Weights of a small mixture-of-experts language model, trained from scratch on English Wikipedia: 12 layers, a variant of SOAP for the experts.
Below are experts of layer 3 (counted from 0) of a mixture-of-experts language model. Rows are named router (the router's row for the expert), gate (a neuron's input weights, with its number), up (a neuron's input weights, with its number), down (a neuron's output weights, with its number) and show model dimensions 0-255. Each number is 128 + 24 x the weight over its row's rms, rounded and kept within 0 to 255. Numbers have three digits each.
After each expert's rows: a language model's description of what the expert responds to. This comes from a sample of Wikipedia text that the model never trained on.

# expert 59
router:131139111152143115097197135124108126112097107138124143177101136169126092090126140109093122122121101165119183157125150109133091115149171141119136152158149135122138158148114113161128088111118157097083168119152115119155127108130095129142142141093112130127136105114099123138121098135163103117146155164167131107066113178125139108186126130123146113108128082132090121163147152163151118091130110150159154073128143110121112111103075112169155140133127109111114155154089107118130092116128152142143117107145139111103147109150144132145144165150168140110146141137127147115174164138135112153116133160128167126128128143117120159189118168096164145085099067154125066105101153137149144138142117125149132113178110115121116120148149170113098164133126140130153115137144103122121144122121120
gate0:154130109094124165158088150114154081107154085112104122169146125145124122119148066126139139147144138131125140092148125154127149136119114178113114141174121136119127159145106156147138108136076122101160128123179150139102124142131139142127157131104138158136129109173072126170094130109109081176130160166165128111133122150151067165131124157089151128155126098122120095106130159119160140139113120126156129125094106154059134116127116141139084105125123095147139129130136133198104139153151160142127126124144127097154177140179139105145117100127124100082138123107136118139123144175099130123110128128134095133084139141108119161136119140115142101101136139126097163178101117131070130136147143112110151116131105127123082117158130150128066145145109145138077123102099149140138120152122143
up0:147161136154088154099125146158140137153104100151148105104087134130146118114137158120131146125129096123103150145116152122155136155127156163132153093132112169122102118128131109119104136094107147099104140143138104068124144106142085139117128073134152141142110129143114131119133141086160180120151110152133111129144142157145126127110126111152144124103140104140151116134120119125092144140159142130120151169132125129123130157157161073110133105160125166155139149130110110085168067116121127127139145175125117160181125099116132169140142144103138147173153100141072078135094118099143163126142137103127135124111117149140127111117144126132137129110177132127163154077134152154121168062075097203138113125125172109112156143128092165155170141173109162158091119154115137115128115115164122
down0:094134161140138115106108130141112119162117102158153103125119187083140163144117136099114109138105125116073135141133166136114140145142096102146143148119119135106116153118137096122104113129181114120112146161121120121085133067145132148098122075156117103198134129143154124119081140156161137129131127120104090141134125104117148157078117120123109116107152134128156131091106118117150132081095157102175093157156130124157086128139176117094112146145186101139100154083111140109159160136161112151120111162156124123099165124080121169138148080124130147155142185091137140173143118143133158130142127128138171108120139133141168125127144087121095098155143125140122128103162134141168133098111115133075133156128153092137127111142122140143123100148102125134129116118124137099144148069145122
What it handles: Word-start pieces with x, y or ex, such as Ex, ex, X, Ph, Mex, Im, Sy, as in toxic, Eminem, Syrian.

# expert 15
router:140141097151139095118130129124090130115100113173135120136123111134147093097122119086103070135155166129097092144125146143120108114154143130098144144156117118123138147118140104116156112139144116080106147097128135140083146120101143098062147146116136125099130126142139111154109166113108102113111113155143117137118120138089140139133114118146129108107156104112093157144131117144113111118163163097126092128111157135154091141149121083122149133092150114120141144101131164144120144143078114137146115101161145182120127122155119137148129147129147142093122111098162156151159114175123120131090107172125178143115126128123163153151091115091150123080110084119163117137096103173216133138116147107151088123121141115117135083110115139074125119065140143149135096174161075160142116144150120
gate0:112102163123126105125106091121066125093095151098114097133151147142139131115072117080109131119170133156157144136103138151104115170116184151173148112139114085136156152101123114150124133120161131141110110095134120123176175127132138144173124105131144128117133158175153092123152147105116138106117127096186131093108126146141103147116113133164143176136157145138106111173104109125116115087164100112103158142134137124101130149151171128125129120110136152145107114119127132100150103092129151128065162126087140145144084113141146094093121150147122154138161158120121155138173118133140098118103125106098126153091136154170115114133120161102132157163150103118174156147095109123105111085144123121097153143129124133103112133141122172129111181111157129141123110106139116079144081121099117
up0:102121121124093147152097126181133146122108132098133147088137121146107096144151134138145154114148101100138150151111138147125170130105145145109133162129113109164133145131138142109144114087114088115102149158142125138160148114095139163143088099106208115130097091131114141143163138112149104133105135124106125147105095105128111129139135115109092142141128158175121150147152147067101101106117089119106111147162110148133121103158143129137107124091110118164125124097136106110110094109137160099169105185126138126125131127111116151126127115160117097117139107132110136100091100165164172100138142147075088160111126141108125128138144165131146102139148135174147120131120105067103149094134139129126131162162098126064122142085107116197145128071140107142104151134123180153097101123135137
down0:111146091159152118157144105128131127150118105134136120121127131143154141151087104155108138155172154104148147103122116123164105106131129133114140104140135177138128096125097114120120118139156168078111123154114126103107119101120124126099148092121193160114104164128124169146176158105136136114134122087084132146117143132095149139142146183121143154149132118150104095142106127129112086141136145115133102147158119118125160110151132126151154126108122134135099070101112138138135135157107058166140123114104132104133125136153132117111174151114104151106109120114117151114177137120164099128119092121128131082154147149097109108158103091100157109136112102148136145079098151089128122157155105131182126119139126157193075111134137110117158079095161171101154076153124093110102112136102156
What it handles: Verb endings ed, ated, ized, ing, ible completing participles before by, to, that, as in expected, proposed, caused.

# expert 5
router:153119128156150100115168126136086120101134115135159136125112144096176113123133140084102125117139149121080107112149129148123103120142140124115150127173136108134149147124170123125089138124144166154103143084169141138111156108145113091100140160123086139149138097142150115167080155132130101095150115112154100153114132138135093144170119137138118111129150124116113170168132172120114121157171144101121133107133138129174068162171127116147133132106137091118140140122128123149129159147081122129163114130130170156142125097142133164148118162124159131118142092104139148152171138154103088170105124184121168119100105136125145151108108105072146114106109111122113130077109118187180109152120147108148100107149137118137121099117114125131110157063163102115129114148168079132136140162158117
gate1:127126151122105140132145137105127096136129151124154094158139110092161163146100131107144115139130082140111137113112104169159110129141101114120143108148158163168118149185119149139149130058142117137136154146130152120126078168180148127166125141140132162109120116116124176155102131112181143133123102174153144163117166119112130107111088150122151094143103110144119145134116128158099148126128154119118131117110143132098153164131140155162098091163105126091119131135123111111068119109110138102128097135109117122169147138083141135151123090150163176099124149134107143098119153102128138135089178127149098127106112146142129124141144113148146131117135133147080131139146100092121101121191163102121105102155137096171174124106095191124144140127146100118132081130156118121135169165167153
up1:069148138141157147102142106142112124062100147130145166122127092108152150102110113132129116094131113106127134089101088146179093136085131139132142128140165138120113137162123146157151142106117159127109088146162144098115138164131153147154153156095176162086130159132137122143168159147190120093123169133118174149142143126137106120147144143119113082140126106091143111136102150170094134083073104128161144165099123128122116159165176116133139108161110110117137105123133145138102119113142103125155065135121143146101147141110106135158136132165146146141152129150110147110152149142084109133109132117138163096122133162136145136158123109153168134086100134162113108139134123080111143158156147085123091127147176127110135120151157165114140145135132127162147163112150108123146130169145156
down1:154148144139147164102138138164129159114182164136129135138084106098161162123131143093161130126131129091155102092103128102185116060133140131121104172075163130117106114158126136179156142119129110157116118089160081109105127157149100110119135166143147111130153141152135117093151134077160124105118141166154136153182178147123109155132175135098154144128086125158101150122141120132105151145106104137144115121148113117131145146135135136121126141109099142124139137128138138113175133134153106103184148139111164144119123145095143185157114150132108147119156121151124101147178150136142151144119090145129132126104143103096155128104149144119107151128129144128083109143119130166144112120126133107169059148148119141087135179145186128139136111117138152108144133124175109091144142152127118
What it handles: Verb suffixes and whole past-tense verbs in biographies, often after he/was, such as -ed, -ing, built, won, born, took.

# expert 57
router:124136131172122129091153190110105125148140093135154120161127127143137141126146120067111151144090121120095153132144113116146110136130087125131180149173135113153143126142121129123104092147083130109108133101117117142121140104127101107090132139125136123133128151109108105138143099141152099129156122140173112138143136107089141129168107152156150114089146099157085178169092158138103096100161118090160124096135135138137133094117083106178131108101141094147123111120114120120111114143122112183165099112163127132142133126153128154173139179112167154104161113122142147112165154112131143157109102154093135178109158140139126169135109144114139140098112113173129105121100123150156149131081109129160121136182099120111144144144126156094093123101106112140158088165145098198137118135137161
gate0:112091123116129137135126115107083097137134125139090121145128132103158098114120111138173130162141105112150152152098134136105118136149120132164112158141129177123134143102118129160148155099098141105148141193150132152086144091127109089103138065123104168108097098100110087144093127145118078105134137171084122158130132119151156118137145128142121178135125122139181140138106150125125139124148136096145132144122178145144102117128127067162076125140144135123109116105162114074121149127079168144133132140135124121169103113148161145125157131155108126100132139138131115162154184124130123118106119109148100109133121116111076145119098124115075093134105125111102163145134144099093122180173155150126107112140090169171158130127100109118149137112101136129111085157141106115125093125089155
up0:133106146115112103148105116134130127153128116135107098189146143114133119108133110152159150175126111116125147112107124128113094133147149149122115163139105149115155119104107116126144149096121116092138161138172149141072137084085076108132127078127121152110079104091152166144081126153143088112113147165108127125133116121114139126144097121154124128161113116143219141164133134116145124137130118134135130161150145147134109119161125094139117127112121129125109108120157104104148139145090154147162127157144133146111129128192132110145133134139159145150136142117126097203127133147124114124110092113131104118143129152113098147129093135090088092105095099136109180143092138102109126140144134136113145145121084190190163136118124108095130139119146124146078092132117077104137083159083149
down0:139109146125110152128171148137123142112171122162110094103128107143170096112118132164134197124105142129150113131119104114136167089085102081147143157140104159158066153124083155146119134136125161129114143145083125163133141133096168102144110158086141112163128147101179165103128123125152169120117119155171114111148144087111102105152105151135101141153125147119160154129113118133128174125136100138155144166138139138111120152118107105131140128178140124148144111089088093110115156157121154138132127162126133139128138107119113139134112161132160133127137101144132175127123137086092126142169121143157154131152163140133121141130133152123130154118125151099168152148107121063143111118071147093095172141109106154098110148142078159137143104137101134158106090098158107155168146130121103
What it handles: Prefix pieces at word starts such as pre, trans, sub, sup, re, Pro, U, split from the rest of the word.

# expert 12
router:133119104127150099142142165130123132102139106128161136144116117108126139128122158107096156120096142130058127151172121134154118148146139165125121118153111149090150161092151134119173133128143150135132144110144130176120113098142077096074131136129069150118106121169140108111152157149133143140127107126151134128120131149127176137117121143142112112103190108159063177177100145139122127138154134074155146093131123139174100149123135113145135106104159086115117119114127127155153134130100135170151138136160123145148146123171129122153163147129135130115134131101107154137157166130097109140131130152124143137109122096118111131155135161116129160113137116171110093126084119156176123151127129108105087128196131090098139107155120181093072158096117103131159097156142088159122143161118127
gate0:121130133124101136131139109115147127127141174113092176117123094100132148174106138164155129100127151119107142156156101104127112122170166087104108156122134109114126101134143146139071174116111124143135121121153134117112128118119119061156152110100139139123092129169131156124091137129119126152111150134198140164087134126131111119120143106142161137109126139159154098136098119165109146149144161089112131127147118106074095190118115129135139139118099160111114096147131142096100120101075145122126166155158162133103105102140133137132126126110157123149138166129133113089182116142164125134105130151128144088117124113102152131155149121180137113175110109123081115136172131141110121127101113175049107128114108127136091134141108093114101128081134101140122118112157171118149071133125142
up0:118079153090164135126129136152142172108098135117110132120129132146104143195122141122167158168139103127147138149119102143152091127094151132124073116155111149111116126212103132119128134112138122145110136127156104142153119158152142113152156138129155162141114132118129109164112095079139156150119190118134147116118140121120163151137084129121168108150160126110096097136152109125137145150123159166133109141129121133124118101127118144132128102130127152155147111137148101173133118099121124142076145093113100098169145149130112103134158123092088125100135161118158104120116110150156106136109101140149155161159133127094139113142119165126101147170186160107094148145142093168082105131166109104137104139141153133152141151155145133101142143179115159129123157126142084153116167102060104
down0:146152143068157122107123160148091114096149154149128090100114131118111167123149116155079120111106110094149141101135107112121149123134124129148101156131116141114124123137119153154166133121100095166175125126140115140151106162159021133159167142084161089150150117150133135102142122082164140123127170133146124157092119144177178144094130154110127145089159109148141124195159131116117153100133129110133108134156160084157117119154110103149106086143111127140154141108135136132128092135118114160143153124148091079123140136158131102143119133120142137115138090138120139105138147147183096154097148146159135159148145164110124133152148120106159158149118132144165122133112111090136119174155144146087140154134100141110161130180124142135150159117138124138133143131130131099116143107106164
What it handles: Word-piece suffix -ing and similar endings (-ating, -ering, -ising) completing verbs and gerunds, such as running, outsourcing, distinguished.

# expert 39
router:151164090153141105112096132147114141141136066120199137122099093097090137147120134121113157114102137101090150154164161141123082137133119160130120126194126106102141147104113148147165148116149104151103110110123138142101143125134117105094120128114130153098124105131131142162137089133172150162157118139161109120095108152094146116133166159117102090120183096150148119163159161136107137123151119123136115086089172138133117138130117131186135121104123136152099134146110113120136122111133165118106116160123174129100134113159142161141155165092180138124152114142127110120128154152085150156132134171077142150112135108131126144133101146102144147091111085141138121125100148130185123163132110131114118072191133120131090076155109124132150142083105136146159123134136117108137125116139111
gate0:133137119098155150122151093147143144174113113135153141143147084108129117145165124142134165156131103148112158115131132151159105142108166116126107159129139089146133133116157131126107122105138116135126113162099109109130145142137093123189114137131106117184139130147142124143160100145144131113092179113125173123124124135077138098119096108086114146114131126109167155172135130103138138141152132069088098166107140125163106122175139149117135167117112088133092126131122147136135146153127157120077170110127105175133151148111148142126145151123122124134143104114111076139142074158099106136150144139156098096141100099112095134088146077087085130125163136152173166153078127115120088148100135128148148133159147142118179164114134120148091100110132131185133103147107094105152136106109139
up0:127110136120095118165130129116091104153103152131079056102114152121102133123143110137139128106101137143096137116096118128086174144122105119109090144087099166117113133139104163115129109120101130126148104099152152101108133093142157115073102138087149120167134112130077142149135123111137122137178103154132135099142130122144110153084108127139143132128116134148154135128151168107138138119079116126155139101097156128090144126126102121141136155124104176129170136174123132122112116116148091129178124166154102141091089145158139131121084151162123141124104111115139153104135119112153128089179102117146157147158166126118114164119091133113174149101154101096137134133088147118113118138149074133149142107092079123119121080091100159141133111125121164120077111101092140079133161108131133
down0:126161148140128151122104149111097127172135162093092104130118147128180103090159119131158093146109127121122120121086133126087124112058137131141134128105128170149123113095127108118144126127132145087166129112109144120128133141123127133162170147099138088153095104115090077121107135106105145107152143154112147138162097142113123119150166141082141157140122140127147129109142148208135093078116155131127129162137128127103180169087122141114150132084121125122176158153149172088157146152079113153145131122140119106121117120127153141125108120162106087105162128090116104137148174128125108111155123149148138167149085108148140113104136095134150140117156152078147113173091123108126147098169105081105141144130105136184134101109126162111116123141147114105111140097124139108138137135163136
What it handles: Mid-word syllables like in, al, ar, ib, id inside proper names and technical terms, as in Namibia, Margin, Khalid, Trethowan.